config = dict(
    n_layer=12,
    d_model=384,
    n_experts=128,
    experts_per_token=8,
    d_expert=48,
    d_shared_expert=0,
    activation='relu',
    moe_layers=[0, 1, 2, 3, 4, 5, 6, 7, 8, 9, 10, 11],
    router_score='softmax',
    normalize_top_k=True,
    routed_scale=2.83,
    balance_loss=0.00644,
    balance_bias=False,
    router_z_loss=0.0001,
    init_std_router=0.0308,
    lr_router=0.00132,
    n_head=12,
    n_kv_head=6,
    head_dim=32,
    vocab_size=37240,
    norm='layernorm',
    norm_place='pre',
    norm_eps=1e-05,
    positions='learned',
    qk_norm=True,
    attn_scale=0.177,
    tie_embeddings=True,
    parallel_block=False,
    init='normal',
    init_std_qkv=0.0269,
    init_std_o=0.0055,
    init_std_up=0.0269,
    init_std_down=0.0055,
    optimizer='muon_variant',
    lr=0.00926,
    lr_mult_down=1.5,
    beta1=0.93,
    lr_head=0.00999,
    grad_clip=0.5,
    warmup_steps=58,
    schedule='wsd',
    decay_fraction=1.0,
    decay_shape='linear',
    final_lr_fraction=0.0,
    batch_tokens=[65536, 131072, 196608],
    seq_len=1024,
    doc_mask=True,
    z_loss=1e-05,
    train_tokens=1096000000,
    steps=8736,
    dataset='wikipedia_en',
)
Below are experts of layer 7 (counted from 0) of a mixture-of-experts language model. Rows are named router (the router's row for the expert), down (a neuron's output weights, with its number) and show model dimensions 256-319. Each number is 50 + 10 x the weight over its row's rms, rounded and kept within 0 to 99.
After each expert's rows: a language model's description of what the expert responds to. This comes from a sample of Wikipedia text that the model never trained on.

# expert 50
router:61 50 61 57 60 50 33 57 60 52 62 57 58 37 57 56 69 39 39 46 46 51 45 61 42 73 43 36 58 51 37 48 74 52 50 46 67 53 47 50 54 59 61 49 54 61 55 71 47 45 61 34 53 47 45 50 39 54 45 39 54 58 46 73
down0:37 58 44 71 52 44 77 46 45 49 38 45 54 66 51 41 39 50 39 52 30 36 45 48 57 25 68 58 62 55 47 64 54 46 55 54 30 64 58 48 52 57 42 37 57 74 52 46 45 64 53 62 52 55 74 65 46 55 46 47 55 53 54 41
down1:48 37 54 52 46 50 54 51 35 40 49 43 53 77 57 42 69 55 51 44 46 48 39 61 44 51 63 44 54 51 51 36 76 37 29 39 59 44 52 52 49 52 55 57 34 48 52 54 56 52 58 58 42 61 50 59 55 52 45 61 46 40 50 53
down2:56 48 39 61 46 46 44 54 47 34 67 63 43 66 60 47 45 37 52 63 45 41 42 51 48 50 31 67 41 51 42 47 58 49 58 56 55 51 59 43 52 51 55 51 70 54 64 69 60 55 55 55 70 59 34 62 50 24 37 41 61 36 36 48
down3:46 49 68 54 58 49 54 52 45 57 54 47 47 64 53 53 62 65 60 63 49 38 34 38 60 55 48 55 45 60 55 54 63 49 48 48 59 48 31 71 46 59 55 56 63 74 42 47 65 35 65 53 53 44 51 48 55 70 39 49 33 50 59 64
down4:59 53 67 39 43 58 53 49 40 59 36 65 42 65 51 56 56 29 39 54 67 44 56 53 67 54 46 35 49 44 49 46 40 46 37 46 37 46 48 53 44 49 55 59 43 56 44 52 37 50 52 68 51 57 42 56 64 48 49 72 40 47 55 33
What it handles: Short letter pieces inside foreign or unusual proper names in tables and credits, such as Ilai-y-araaja, Dae-je-on, Lind-a, KD-KA.

# expert 18
router:56 69 51 51 73 37 52 53 54 49 54 57 55 48 52 48 57 45 42 45 46 70 52 49 43 55 37 39 62 53 55 63 45 30 38 62 68 58 53 52 55 49 21 62 41 49 43 71 47 39 60 29 55 52 33 51 63 60 50 51 56 58 44 53
down0:34 41 47 56 40 47 67 55 47 64 63 68 41 56 34 54 44 39 61 71 46 58 42 41 42 52 60 56 66 49 51 53 57 38 55 39 46 55 48 66 72 39 30 33 71 55 41 49 41 32 47 38 61 49 60 55 38 41 47 45 46 49 49 38
down1:50 45 45 49 55 43 50 29 49 58 58 50 43 51 52 42 44 52 54 62 55 53 42 51 54 41 34 33 49 29 46 58 48 42 56 54 34 40 61 53 44 60 49 47 49 44 65 37 46 44 44 72 56 32 40 48 44 50 56 47 59 36 54 52
down2:59 43 42 67 57 71 43 51 30 45 48 60 52 57 38 64 55 42 53 57 54 56 53 49 33 61 39 61 57 30 68 40 65 39 59 66 55 32 56 62 41 44 50 47 49 56 45 42 55 46 56 48 32 35 43 57 58 54 66 60 50 47 52 58
down3:42 45 60 44 46 43 50 67 58 56 53 59 48 47 35 36 42 54 40 49 41 37 51 41 49 48 57 53 50 56 61 43 52 37 47 38 57 50 63 44 48 44 31 56 39 49 63 51 71 49 36 43 43 45 56 31 47 58 56 46 58 42 31 40
down4:43 41 50 36 36 64 36 40 43 44 60 54 55 48 49 36 55 36 73 63 23 37 45 40 48 60 41 42 52 54 50 67 56 59 53 46 68 52 50 51 55 47 66 52 63 39 52 61 40 53 59 48 62 39 43 38 61 51 32 50 34 47 46 39
What it handles: Middle and ending pieces of split common English words, plus sentence-final periods and table pipes, e.g. ev in weevils, mar, ch.

# expert 3
router:70 55 59 37 58 74 39 68 47 51 49 44 69 36 58 61 67 41 54 62 53 53 45 63 47 60 40 38 51 57 35 47 53 32 45 54 68 64 52 46 54 42 58 38 33 71 47 69 58 40 53 43 47 59 52 34 37 54 52 51 63 48 42 60
down0:58 56 54 60 46 47 60 48 62 44 59 55 61 38 66 43 45 66 47 46 47 60 55 51 52 57 63 52 55 49 59 51 53 75 65 38 45 60 50 44 52 62 59 43 67 62 47 46 54 57 49 48 56 33 57 65 69 45 42 44 42 37 66 31
down1:56 57 44 68 53 51 50 43 55 47 55 44 61 57 43 58 41 54 36 41 52 60 65 46 48 51 41 37 52 28 30 57 57 65 53 51 58 64 59 67 71 47 47 38 43 61 66 41 44 51 41 58 36 47 57 67 41 47 51 42 51 49 55 58
down2:45 41 59 63 44 66 41 44 56 72 60 45 74 53 40 40 52 37 55 44 52 40 42 33 42 50 52 50 38 59 60 40 53 53 53 45 43 67 56 61 60 44 41 58 28 34 43 58 53 58 36 41 51 54 46 54 49 52 66 55 43 57 53 35
down3:46 67 55 65 33 51 38 45 46 63 55 74 54 42 48 57 59 66 47 37 46 58 64 54 54 30 52 51 71 30 52 51 45 42 50 45 64 63 52 53 52 66 54 58 56 50 48 39 46 46 46 55 38 38 44 49 58 38 71 30 47 54 34 33
down4:53 53 64 37 43 61 61 59 50 46 58 52 60 54 53 40 47 40 56 51 55 49 61 33 30 55 42 65 60 42 40 70 62 51 45 43 54 44 61 48 39 42 37 69 62 41 69 50 52 52 45 42 39 60 42 52 34 36 45 49 51 55 30 51
What it handles: Given names and surname fragments of people in sports draws, rosters and lists, often Slavic or Spanish, like Pav, Nic, van, Mc.

# expert 20
router:63 71 57 54 66 46 39 58 50 43 67 42 45 44 64 44 70 39 68 29 54 45 61 53 37 50 53 53 43 55 49 56 59 36 53 63 48 46 65 65 43 61 37 38 41 60 57 62 58 34 54 45 57 46 42 37 45 39 58 47 57 51 48 44
down0:39 62 54 52 67 50 54 50 46 54 48 48 63 41 53 43 54 61 62 56 53 72 63 51 70 33 39 52 41 32 65 50 49 54 35 41 48 47 49 39 42 38 56 16 55 64 53 48 47 37 56 54 58 40 35 42 40 39 37 62 42 36 40 46
down1:42 53 46 57 48 63 56 54 48 48 71 38 45 63 51 56 49 72 51 33 51 37 51 52 35 47 43 69 49 33 60 34 53 64 34 66 55 51 50 53 56 67 47 63 61 55 58 50 40 43 54 47 53 41 46 72 45 46 59 49 45 75 48 24
down2:47 42 45 59 34 49 40 60 70 45 51 53 34 44 71 44 59 41 38 59 40 58 66 63 48 40 48 66 30 36 45 57 69 38 39 52 58 69 60 51 43 65 57 50 44 61 58 62 34 49 37 50 50 67 66 65 37 61 41 65 48 54 58 41
down3:62 49 50 50 44 40 59 45 39 36 37 63 43 43 60 52 51 46 53 43 56 49 43 46 50 70 37 35 55 36 45 55 55 19 39 36 55 62 51 34 44 55 56 49 69 64 47 38 38 61 57 41 62 41 28 59 35 38 52 44 50 63 35 45
down4:53 33 66 30 47 55 42 55 29 50 47 49 44 57 51 36 64 56 47 40 53 45 50 55 53 50 53 50 48 42 54 60 52 61 44 42 57 27 49 51 34 65 52 55 31 63 62 54 65 58 73 45 61 60 41 50 30 55 52 41 34 42 51 53
What it handles: Function words like the, of, his, during, and war-history heading words like World, Operation, plus list dashes in military unit infoboxes.

# expert 29
router:58 68 52 53 62 64 42 56 40 46 47 54 63 42 52 55 57 43 37 50 38 60 56 40 51 70 56 43 60 62 51 47 63 19 53 53 64 52 60 45 65 35 50 51 52 54 35 60 54 37 46 64 50 58 54 31 47 48 44 46 55 65 32 53
down0:58 52 44 45 47 42 66 44 60 47 64 42 71 46 44 47 52 26 51 35 48 31 58 47 59 33 58 35 62 40 46 63 60 51 71 52 60 62 41 48 40 65 49 43 51 56 45 65 56 62 51 36 42 71 33 49 53 50 66 48 64 53 67 57
down1:59 44 45 48 46 32 35 61 48 78 46 45 43 54 61 42 52 65 42 76 48 54 44 48 40 50 50 41 44 41 46 51 54 53 37 64 52 41 60 37 64 56 44 60 39 47 44 61 40 53 65 57 46 35 54 57 59 44 49 47 65 44 48 48
down2:55 30 56 58 54 48 60 55 39 64 39 51 50 56 52 41 48 55 51 59 54 48 48 44 39 49 47 38 53 50 23 50 43 54 44 65 42 44 57 45 54 39 61 39 52 63 34 55 53 38 19 59 41 42 64 45 47 44 50 66 50 37 58 43
down3:50 63 59 64 49 46 38 53 52 49 56 57 63 44 50 41 53 36 48 51 55 42 35 54 51 57 42 44 45 53 42 51 58 42 44 49 34 45 54 49 66 58 55 58 53 55 55 33 51 52 44 56 46 69 43 49 40 43 25 47 36 49 52 52
down4:41 67 37 54 54 67 35 66 44 55 45 56 59 53 37 75 58 43 53 37 51 65 66 58 54 42 58 68 50 53 53 52 64 49 45 62 40 41 48 41 43 63 47 56 39 60 43 43 62 30 47 51 42 43 47 58 39 41 53 41 49 41 26 61
What it handles: Section-heading == marks and reporting or linking words in critical and legal prose, such as writing, stated, according, of, ruling.

# expert 6
router:65 60 57 46 58 64 40 61 39 52 56 48 66 43 54 64 72 49 60 50 48 50 54 61 49 37 56 52 56 63 50 48 49 27 45 58 61 59 65 36 53 49 44 47 51 55 59 57 56 37 58 56 57 50 43 38 52 41 47 59 69 64 34 53
down0:57 53 48 35 38 46 50 55 57 54 44 42 61 58 51 44 59 32 47 58 45 61 49 58 53 54 49 48 64 59 53 67 42 37 49 49 30 72 62 68 58 60 47 44 49 53 30 43 50 37 46 45 61 42 43 52 72 49 56 54 60 57 45 64
down1:52 48 57 61 33 55 40 53 40 61 46 40 51 57 49 63 35 49 52 62 62 49 32 48 64 46 58 43 51 67 39 56 55 58 57 42 55 40 51 73 60 29 59 48 40 39 69 45 48 52 42 47 57 49 46 32 53 57 36 51 37 51 56 36
down2:58 53 62 39 60 48 44 50 57 32 44 38 55 38 67 56 54 68 43 44 26 52 63 54 59 44 53 31 56 58 61 41 52 49 41 46 43 54 49 55 70 55 62 70 30 46 60 50 48 54 46 56 50 45 56 50 45 49 61 60 54 55 53 26
down3:48 43 57 64 38 45 50 47 41 60 31 43 50 56 66 43 49 36 47 64 66 47 50 54 36 56 57 62 46 59 70 55 32 44 65 46 46 46 53 39 42 31 51 65 54 51 47 58 50 75 44 45 47 51 58 40 57 51 40 56 53 50 58 53
down4:57 41 50 35 49 49 67 52 40 46 60 49 36 59 29 43 46 57 49 58 24 47 53 42 55 34 39 66 61 57 47 44 61 35 48 62 42 43 47 45 49 46 29 41 50 41 45 53 48 52 50 45 54 56 58 32 52 55 63 44 43 50 52 57
What it handles: Commas, and, or, slashes and including that join items in lists or enumerations, e.g. football, basketball; social, cultural.

# expert 61
router:56 62 49 42 51 45 41 76 55 59 45 49 59 41 55 68 46 36 46 53 47 49 36 56 38 60 42 51 41 51 29 32 56 44 57 67 61 62 55 49 49 53 37 36 59 50 53 60 51 29 51 58 39 40 57 31 33 59 41 47 42 56 36 57
down0:49 50 50 33 56 53 65 35 53 38 50 37 72 44 58 46 50 44 52 59 46 34 45 44 54 54 35 34 49 52 43 45 51 60 52 65 57 56 47 45 49 56 52 44 36 52 38 39 47 41 49 37 72 67 55 52 48 52 55 60 39 70 43 54
down1:71 65 43 51 59 41 40 39 38 61 70 38 66 69 52 62 44 48 48 56 47 51 66 49 64 33 52 73 37 60 55 35 54 38 43 42 53 30 59 44 55 52 59 55 59 52 56 48 50 51 61 55 29 57 47 46 40 54 45 43 49 49 52 62
down2:55 53 48 40 38 53 36 39 39 28 48 48 46 74 54 42 55 22 62 58 50 60 78 60 65 58 57 47 48 31 55 69 41 41 34 43 46 53 51 45 57 57 45 66 35 42 59 41 34 57 52 35 57 39 48 47 55 33 42 36 43 35 41 52
down3:58 38 43 45 65 55 41 41 58 56 52 53 41 81 46 68 65 34 44 50 53 43 34 43 53 48 50 51 48 54 43 60 55 57 68 42 45 52 47 48 49 55 45 55 47 56 35 58 62 60 49 28 60 51 57 45 36 56 45 83 47 50 50 50
down4:43 43 70 33 60 48 39 35 57 44 50 51 47 42 61 45 50 27 61 46 46 45 38 62 36 51 56 61 49 49 55 45 39 36 71 33 45 59 33 35 62 55 60 51 36 65 50 31 50 45 57 46 57 54 51 45 38 43 41 45 58 46 60 43
What it handles: Commas, parentheses, pipes and line breaks following a name, especially right after Japanese script before romanization, plus born, Binomial, and taxonomic authorities.

# expert 55
router:59 49 63 59 63 68 46 50 56 42 72 49 62 47 61 36 80 50 60 54 58 60 55 58 48 60 39 49 69 41 45 53 59 28 50 70 59 75 48 59 59 54 54 41 54 66 48 70 45 30 47 51 38 42 28 50 71 37 46 39 65 61 49 61
down0:52 66 50 78 47 47 47 47 34 67 56 34 51 52 58 34 34 47 52 70 75 54 55 54 59 46 33 46 53 50 44 55 47 49 48 61 60 55 45 56 33 55 56 46 59 58 36 65 45 38 51 56 32 35 39 48 47 49 64 64 49 57 64 58
down1:50 45 56 39 43 30 46 51 64 62 38 49 56 62 57 56 57 52 33 51 49 35 37 50 61 56 55 29 33 44 50 52 40 48 56 46 32 49 68 44 47 48 38 49 41 50 70 44 54 45 36 54 49 51 53 68 58 51 47 60 47 34 66 49
down2:46 39 48 66 67 61 41 53 59 52 60 57 47 46 50 56 52 41 49 75 49 49 84 43 30 44 41 55 38 42 40 38 35 32 67 48 65 45 48 67 56 55 60 39 47 45 39 50 45 49 50 42 53 60 49 49 63 48 51 32 58 49 57 47
down3:25 57 55 61 57 53 48 44 73 62 43 53 57 39 47 36 65 57 48 60 54 30 41 53 53 40 63 67 46 34 42 42 53 40 51 62 57 56 41 48 59 43 49 32 40 52 63 30 44 51 42 45 51 31 49 47 40 46 49 42 54 58 59 46
down4:24 66 48 55 63 75 45 54 53 46 47 38 52 36 53 44 50 52 36 55 69 64 44 45 53 53 65 30 49 63 59 41 39 46 47 29 62 43 52 39 34 48 60 46 41 39 70 47 58 40 52 43 63 61 39 53 40 62 45 61 54 49 46 52
What it handles: Middle and final pieces of place and club names, especially British-style endings like ford, ley, ington, sham, as in Kirkconnel, Bermuda, Beersheba.

# expert 35
router:58 74 64 43 52 61 25 58 31 62 61 46 54 45 45 56 65 36 67 41 49 55 59 59 41 57 47 42 57 55 49 51 46 37 47 54 46 59 52 57 67 43 24 51 47 60 46 56 49 45 61 41 51 55 45 50 46 55 37 54 51 55 34 63
down0:58 43 64 53 41 45 49 26 54 45 33 51 43 40 62 50 59 60 54 56 53 43 55 53 62 56 51 60 52 53 41 46 34 68 43 25 40 45 42 56 46 57 65 62 52 58 52 66 48 58 42 59 42 33 61 57 78 60 49 60 44 60 41 70
down1:65 60 55 59 69 48 44 62 50 77 44 43 51 52 43 45 49 54 38 40 56 37 71 56 31 80 41 42 61 45 49 58 38 44 47 45 34 62 44 48 35 50 51 51 55 41 60 43 40 33 48 53 63 31 69 51 48 43 39 32 58 57 62 62
down2:58 45 52 27 56 40 56 40 66 65 56 58 55 55 58 51 58 44 42 39 46 63 56 77 52 46 60 47 34 45 41 49 46 36 69 48 56 35 36 50 48 33 57 65 46 52 59 46 54 46 58 46 56 77 49 47 48 68 57 52 40 70 56 55
down3:56 32 48 37 40 44 38 61 38 49 58 50 53 46 67 64 57 47 38 35 48 62 51 56 53 55 47 52 45 52 65 52 39 40 36 59 37 53 55 43 58 47 52 55 53 39 53 58 48 38 43 36 45 53 52 77 58 50 52 62 50 64 47 34
down4:44 45 63 42 36 64 50 63 65 42 44 57 49 63 40 58 47 49 37 45 48 37 63 42 70 42 49 50 47 54 65 45 45 48 46 50 42 58 60 62 47 50 38 48 48 61 41 68 53 51 59 53 29 68 39 35 41 47 47 39 55 51 42 49
What it handles: Articles and possessive determiners starting a noun phrase after a preposition or verb, such as the, a, his, its, their.

# expert 13
router:70 52 66 44 51 61 42 62 54 62 53 51 44 47 68 57 68 43 52 42 59 50 49 50 35 59 42 39 47 55 45 50 54 35 62 49 61 67 68 43 68 61 45 45 54 56 50 61 59 43 52 50 44 60 27 38 51 64 39 53 57 44 41 59
down0:51 59 31 49 49 59 52 53 47 54 52 37 59 49 57 42 42 48 64 49 30 57 54 45 65 66 34 35 40 53 43 56 49 51 58 42 54 49 60 49 37 46 61 66 54 68 46 47 53 40 44 31 38 39 66 50 55 37 52 64 75 52 41 42
down1:52 53 59 46 55 51 47 64 63 51 48 45 67 53 38 36 43 61 50 51 50 47 48 35 40 57 43 56 45 32 34 29 44 48 62 49 53 57 42 52 57 50 70 52 58 45 53 67 52 72 51 54 49 50 60 65 48 57 56 45 46 40 57 37
down2:48 44 24 34 41 54 72 56 49 46 24 44 49 53 43 57 60 56 63 67 75 54 58 48 53 43 50 42 53 51 42 55 50 68 39 54 52 42 54 57 39 52 41 34 62 60 57 31 55 57 55 49 47 44 46 49 56 51 39 51 42 67 50 43
down3:53 38 55 53 49 66 53 47 51 46 46 61 54 37 51 49 27 39 56 55 51 48 64 48 45 48 26 50 45 41 47 57 45 54 41 68 41 40 32 50 62 45 53 49 70 53 34 66 38 45 51 47 45 51 52 69 53 47 39 40 60 52 58 51
down4:49 39 56 61 48 42 50 43 38 43 73 64 38 47 47 49 58 39 55 48 57 55 55 46 59 54 59 49 36 48 55 58 43 45 71 43 65 44 57 53 83 48 42 53 42 38 45 42 54 47 34 50 47 46 45 54 58 58 45 45 51 66 26 47
What it handles: First pieces of names opening an article lead or list item, often foreign or rare spellings, such as Hugh after a title, Budi-, Hä-, and Cyrillic letters.

# expert 38
router:54 48 52 63 64 44 39 60 53 57 54 41 71 44 58 42 53 60 66 53 58 48 46 58 53 38 47 38 45 42 42 62 63 51 46 53 41 57 60 39 56 37 38 46 53 62 44 52 47 31 56 56 52 62 37 19 67 57 29 43 55 51 43 43
down0:49 50 59 46 59 63 57 56 53 57 45 55 47 46 50 43 57 52 69 47 49 62 39 48 43 69 53 45 47 71 74 43 44 47 51 55 56 33 57 52 51 56 58 50 46 49 63 59 55 47 39 53 35 46 43 40 60 53 63 55 59 61 48 38
down1:73 52 48 57 50 52 41 56 56 60 43 39 47 62 40 39 50 36 59 35 51 56 43 55 45 28 54 41 66 33 42 57 36 59 63 54 44 63 53 52 54 41 51 41 43 36 35 70 48 51 65 37 59 51 50 42 44 49 48 33 75 53 62 36
down2:45 50 42 39 58 68 38 51 36 41 68 50 41 64 74 53 49 45 25 63 45 50 59 58 29 39 58 47 44 55 43 55 53 29 37 59 54 44 73 67 60 22 32 56 55 47 49 55 56 56 54 59 55 38 52 34 08 41 57 36 46 59 41 56
down3:65 49 56 51 33 42 30 44 57 42 50 43 53 45 36 47 43 51 79 58 40 41 55 41 52 60 64 51 46 45 47 19 60 57 58 51 57 53 69 54 40 68 58 43 48 37 53 57 51 48 69 51 39 42 45 43 51 58 61 46 58 60 82 49
down4:61 52 72 40 31 37 50 33 41 62 52 55 49 35 45 51 52 52 57 40 33 58 34 38 54 44 49 65 50 53 57 47 41 46 52 59 49 47 53 52 52 56 36 61 35 61 53 53 44 67 52 55 33 50 45 42 44 56 55 38 57 58 49 44
What it handles: Numerals in tables and specifications, like episode counts, dates, and scores, and timing adverbs such as shortly, just, soon, almost, immediately.

# expert 10
router:58 55 61 52 58 59 41 44 46 53 61 51 62 38 60 49 67 48 62 49 59 50 49 71 49 49 59 61 49 54 42 51 49 19 37 45 69 51 57 48 50 30 56 34 50 55 57 70 55 41 50 51 52 61 37 40 54 66 60 51 50 54 40 56
down0:36 47 43 47 64 62 35 43 48 44 61 58 25 50 57 61 77 57 51 50 53 35 43 63 44 48 41 64 32 63 43 50 55 32 44 42 39 33 36 60 36 51 52 49 49 51 74 45 43 39 40 39 49 29 54 52 57 42 55 52 32 58 58 46
down1:43 47 51 57 59 50 46 46 60 41 55 39 57 57 31 51 34 62 62 42 51 42 32 37 53 61 54 55 58 56 43 46 50 45 53 57 37 45 46 61 41 52 36 50 52 41 62 38 34 63 56 45 45 75 61 53 58 54 42 64 53 55 63 51
down2:59 45 58 51 44 42 29 47 53 45 65 50 46 53 42 42 25 47 49 36 42 33 48 40 44 46 49 37 59 69 59 46 57 37 54 57 33 40 39 53 68 49 57 38 38 51 56 48 53 46 45 57 57 55 32 65 56 49 57 56 80 58 36 49
down3:41 58 63 45 47 47 44 48 50 50 53 53 46 48 49 44 38 35 58 77 61 41 47 37 63 56 73 38 36 53 43 59 56 41 44 56 36 50 36 39 60 49 63 71 41 48 51 56 49 42 61 30 53 43 49 51 42 32 49 50 62 54 72 58
down4:47 41 55 49 46 39 39 69 51 48 60 51 52 51 60 45 34 48 47 29 49 54 57 52 54 42 58 32 64 41 52 63 47 59 51 68 52 65 40 35 45 64 54 59 56 43 63 54 33 60 46 55 45 39 47 50 20 46 46 41 53 45 54 76
What it handles: Linking words joining two phrases or numbers, mostly and, or, to, from, with, but, until, as in "two or three".

# expert 57
router:59 51 55 51 69 45 42 55 48 49 76 61 51 48 45 57 57 47 43 45 34 46 41 56 39 68 29 47 56 45 43 71 38 40 35 59 62 58 51 46 53 50 49 60 62 50 52 66 48 39 49 53 59 61 44 41 52 64 50 55 67 46 51 45
down0:44 64 63 54 51 49 36 32 42 45 48 53 48 55 68 57 60 43 46 46 33 50 47 50 77 35 52 74 46 48 47 66 37 51 42 30 56 49 44 24 40 30 45 56 46 53 42 60 53 44 55 52 49 42 68 45 66 41 44 35 60 71 41 45
down1:46 63 51 53 51 48 42 60 63 66 62 45 52 47 49 55 49 69 64 46 51 52 45 43 46 44 51 53 38 36 61 47 63 59 55 47 46 46 57 54 52 38 54 51 56 45 45 62 40 46 32 42 52 48 25 51 59 47 53 49 49 67 36 41
down2:49 55 39 37 59 45 60 50 56 57 51 45 40 45 68 43 47 44 54 57 52 61 50 22 73 42 47 39 40 60 35 34 46 57 48 42 54 47 52 43 44 37 60 40 24 41 60 55 66 45 52 40 50 65 54 61 49 50 53 51 51 46 27 60
down3:56 50 41 58 36 27 30 58 56 41 54 63 39 53 54 34 50 38 62 60 41 67 47 58 63 59 44 44 63 47 35 42 60 60 62 56 55 36 49 50 42 47 47 53 53 40 43 69 33 75 54 37 42 32 52 56 48 59 57 49 35 30 45 41
down4:56 49 56 43 33 60 57 39 57 44 54 42 64 47 36 52 67 42 41 57 48 48 32 57 50 40 73 47 44 60 38 54 68 55 55 59 50 49 56 60 40 45 61 43 49 55 42 38 39 41 49 47 47 45 30 53 46 37 48 58 37 36 41 50
What it handles: Single digits in dates and tables, raw byte pieces of CJK characters, and inner syllables of foreign names like Zach-ari-as.

# expert 5
router:46 62 61 55 68 58 45 51 41 53 53 43 50 51 54 55 61 43 61 53 42 47 66 54 49 64 43 48 41 51 51 45 59 42 45 50 74 49 71 52 54 52 40 36 51 64 35 60 50 32 53 53 44 50 46 28 58 34 55 41 42 54 40 57
down0:51 49 67 42 32 51 48 61 48 48 48 57 61 60 32 65 50 39 53 46 51 55 36 53 43 65 43 49 47 65 65 39 66 63 70 49 66 48 50 40 45 52 58 69 35 41 43 39 63 59 38 55 49 45 40 47 71 46 41 46 45 43 46 41
down1:52 39 53 45 50 48 38 56 49 51 63 54 53 38 53 45 40 73 51 44 53 44 52 58 51 59 65 45 54 36 60 31 55 42 57 50 37 56 56 46 49 56 29 44 45 56 48 47 58 42 37 51 44 67 57 54 42 65 51 57 57 43 54 42
down2:56 61 54 48 53 67 30 55 39 42 52 44 51 52 50 55 44 42 46 53 61 51 55 31 51 41 49 41 64 59 48 60 73 43 52 57 59 48 56 35 65 62 55 68 60 35 25 29 53 48 60 67 66 45 45 65 46 54 42 39 35 56 44 69
down3:35 57 52 53 58 67 45 53 53 56 53 45 29 47 32 45 58 44 60 53 53 22 31 39 72 62 46 43 37 44 29 52 32 60 40 53 46 62 45 40 44 52 65 55 60 67 37 53 46 47 49 34 62 33 48 44 50 46 51 35 46 70 59 42
down4:53 39 46 45 53 57 52 40 38 51 41 33 54 51 28 42 48 56 56 43 57 42 48 45 43 53 44 64 60 74 56 37 29 52 66 27 71 59 37 46 56 56 43 48 38 38 49 47 63 61 26 72 55 49 34 43 48 36 42 60 42 61 28 54
What it handles: Prepositions heading a noun phrase in running prose, especially of, for, to, on, after, during, between, usually followed by the, his, their.

# expert 9
router:62 52 62 63 77 69 44 51 42 45 46 46 52 45 41 69 56 55 54 50 59 27 49 52 60 40 43 39 66 52 42 62 46 34 47 44 65 63 66 36 53 54 48 32 51 72 57 64 48 43 55 45 42 53 38 51 36 60 49 59 58 50 37 51
down0:62 65 51 47 66 61 72 62 26 57 44 59 67 39 52 49 42 51 54 55 51 39 36 50 57 54 68 61 38 50 45 69 45 59 44 42 58 48 41 56 52 31 45 39 62 53 49 36 46 35 64 70 47 43 52 49 61 37 57 45 52 52 37 50
down1:54 59 37 49 44 43 66 63 51 53 61 54 52 32 53 44 56 61 60 52 52 59 46 53 38 65 39 52 44 50 52 62 46 54 63 47 41 58 38 47 47 49 52 66 52 35 42 50 61 61 41 38 31 42 40 69 58 48 47 46 42 63 39 46
down2:34 54 59 48 36 53 43 51 58 53 47 54 41 57 50 49 40 60 62 56 46 62 53 50 35 28 44 36 47 52 44 53 52 51 44 50 52 38 57 41 50 51 50 61 56 47 55 52 53 64 49 46 46 52 27 53 57 71 52 58 52 44 50 61
down3:41 59 55 50 45 58 65 45 56 42 51 70 49 44 47 46 41 51 30 59 41 36 39 43 46 52 70 58 61 38 41 34 53 46 46 46 36 58 53 56 42 57 57 36 56 56 62 53 50 46 53 46 56 52 47 43 54 43 62 38 48 44 57 44
down4:34 41 49 61 52 51 46 35 23 36 63 43 54 64 55 60 47 42 44 69 61 62 58 44 49 53 42 36 62 48 33 44 36 42 43 48 48 64 56 44 59 56 42 42 38 60 50 41 55 48 42 51 63 59 44 48 47 51 37 51 56 53 49 54
What it handles: Inner or initial word pieces of technical, biological and chemical words, and prefixes such as re, anti, pre, hep-ati-tis, py-ru-vate.

# expert 56
router:58 59 59 46 68 54 49 58 49 55 51 56 56 39 53 62 51 44 56 45 57 47 61 51 62 66 38 31 57 44 48 56 61 51 52 59 58 47 59 51 61 31 38 54 52 61 45 54 41 38 48 52 51 52 39 30 57 50 44 40 42 47 41 54
down0:48 44 41 56 46 72 63 58 39 28 35 49 55 48 54 50 36 63 68 30 60 64 57 57 60 38 43 62 55 41 54 49 46 56 37 52 53 62 63 53 46 53 57 27 49 46 48 44 56 65 59 45 33 51 50 53 66 66 41 38 47 54 47 40
down1:54 47 38 57 54 39 46 38 45 42 59 55 64 47 44 58 46 36 39 50 53 71 59 45 38 45 57 62 43 42 38 49 47 40 49 41 51 59 42 59 51 40 56 41 41 52 43 49 49 40 32 53 53 48 48 53 50 62 51 42 66 48 66 74
down2:55 55 66 59 32 40 52 50 51 46 42 46 53 72 46 49 62 68 42 39 52 35 47 45 55 45 54 49 37 61 51 67 52 54 51 57 66 46 67 48 44 52 58 40 48 68 44 39 41 43 55 40 43 47 59 40 63 55 31 45 34 44 58 49
down3:52 50 44 48 48 64 46 49 43 65 58 43 50 56 59 49 56 19 53 61 39 69 46 39 45 37 46 47 31 40 59 40 59 46 40 42 49 37 40 48 66 58 54 44 43 18 45 54 63 63 41 75 42 61 47 28 43 49 40 51 38 52 54 60
down4:50 50 75 67 52 74 51 71 44 64 52 50 55 41 54 53 51 49 46 53 38 36 51 42 59 40 57 39 34 69 60 37 50 55 45 58 66 56 42 80 45 53 48 62 43 53 49 75 44 41 40 52 55 56 61 60 43 53 46 71 45 63 42 72
What it handles: Nouns naming a field or type in descriptive compounds, such as music, film, research, Historic district, listed churches, training building.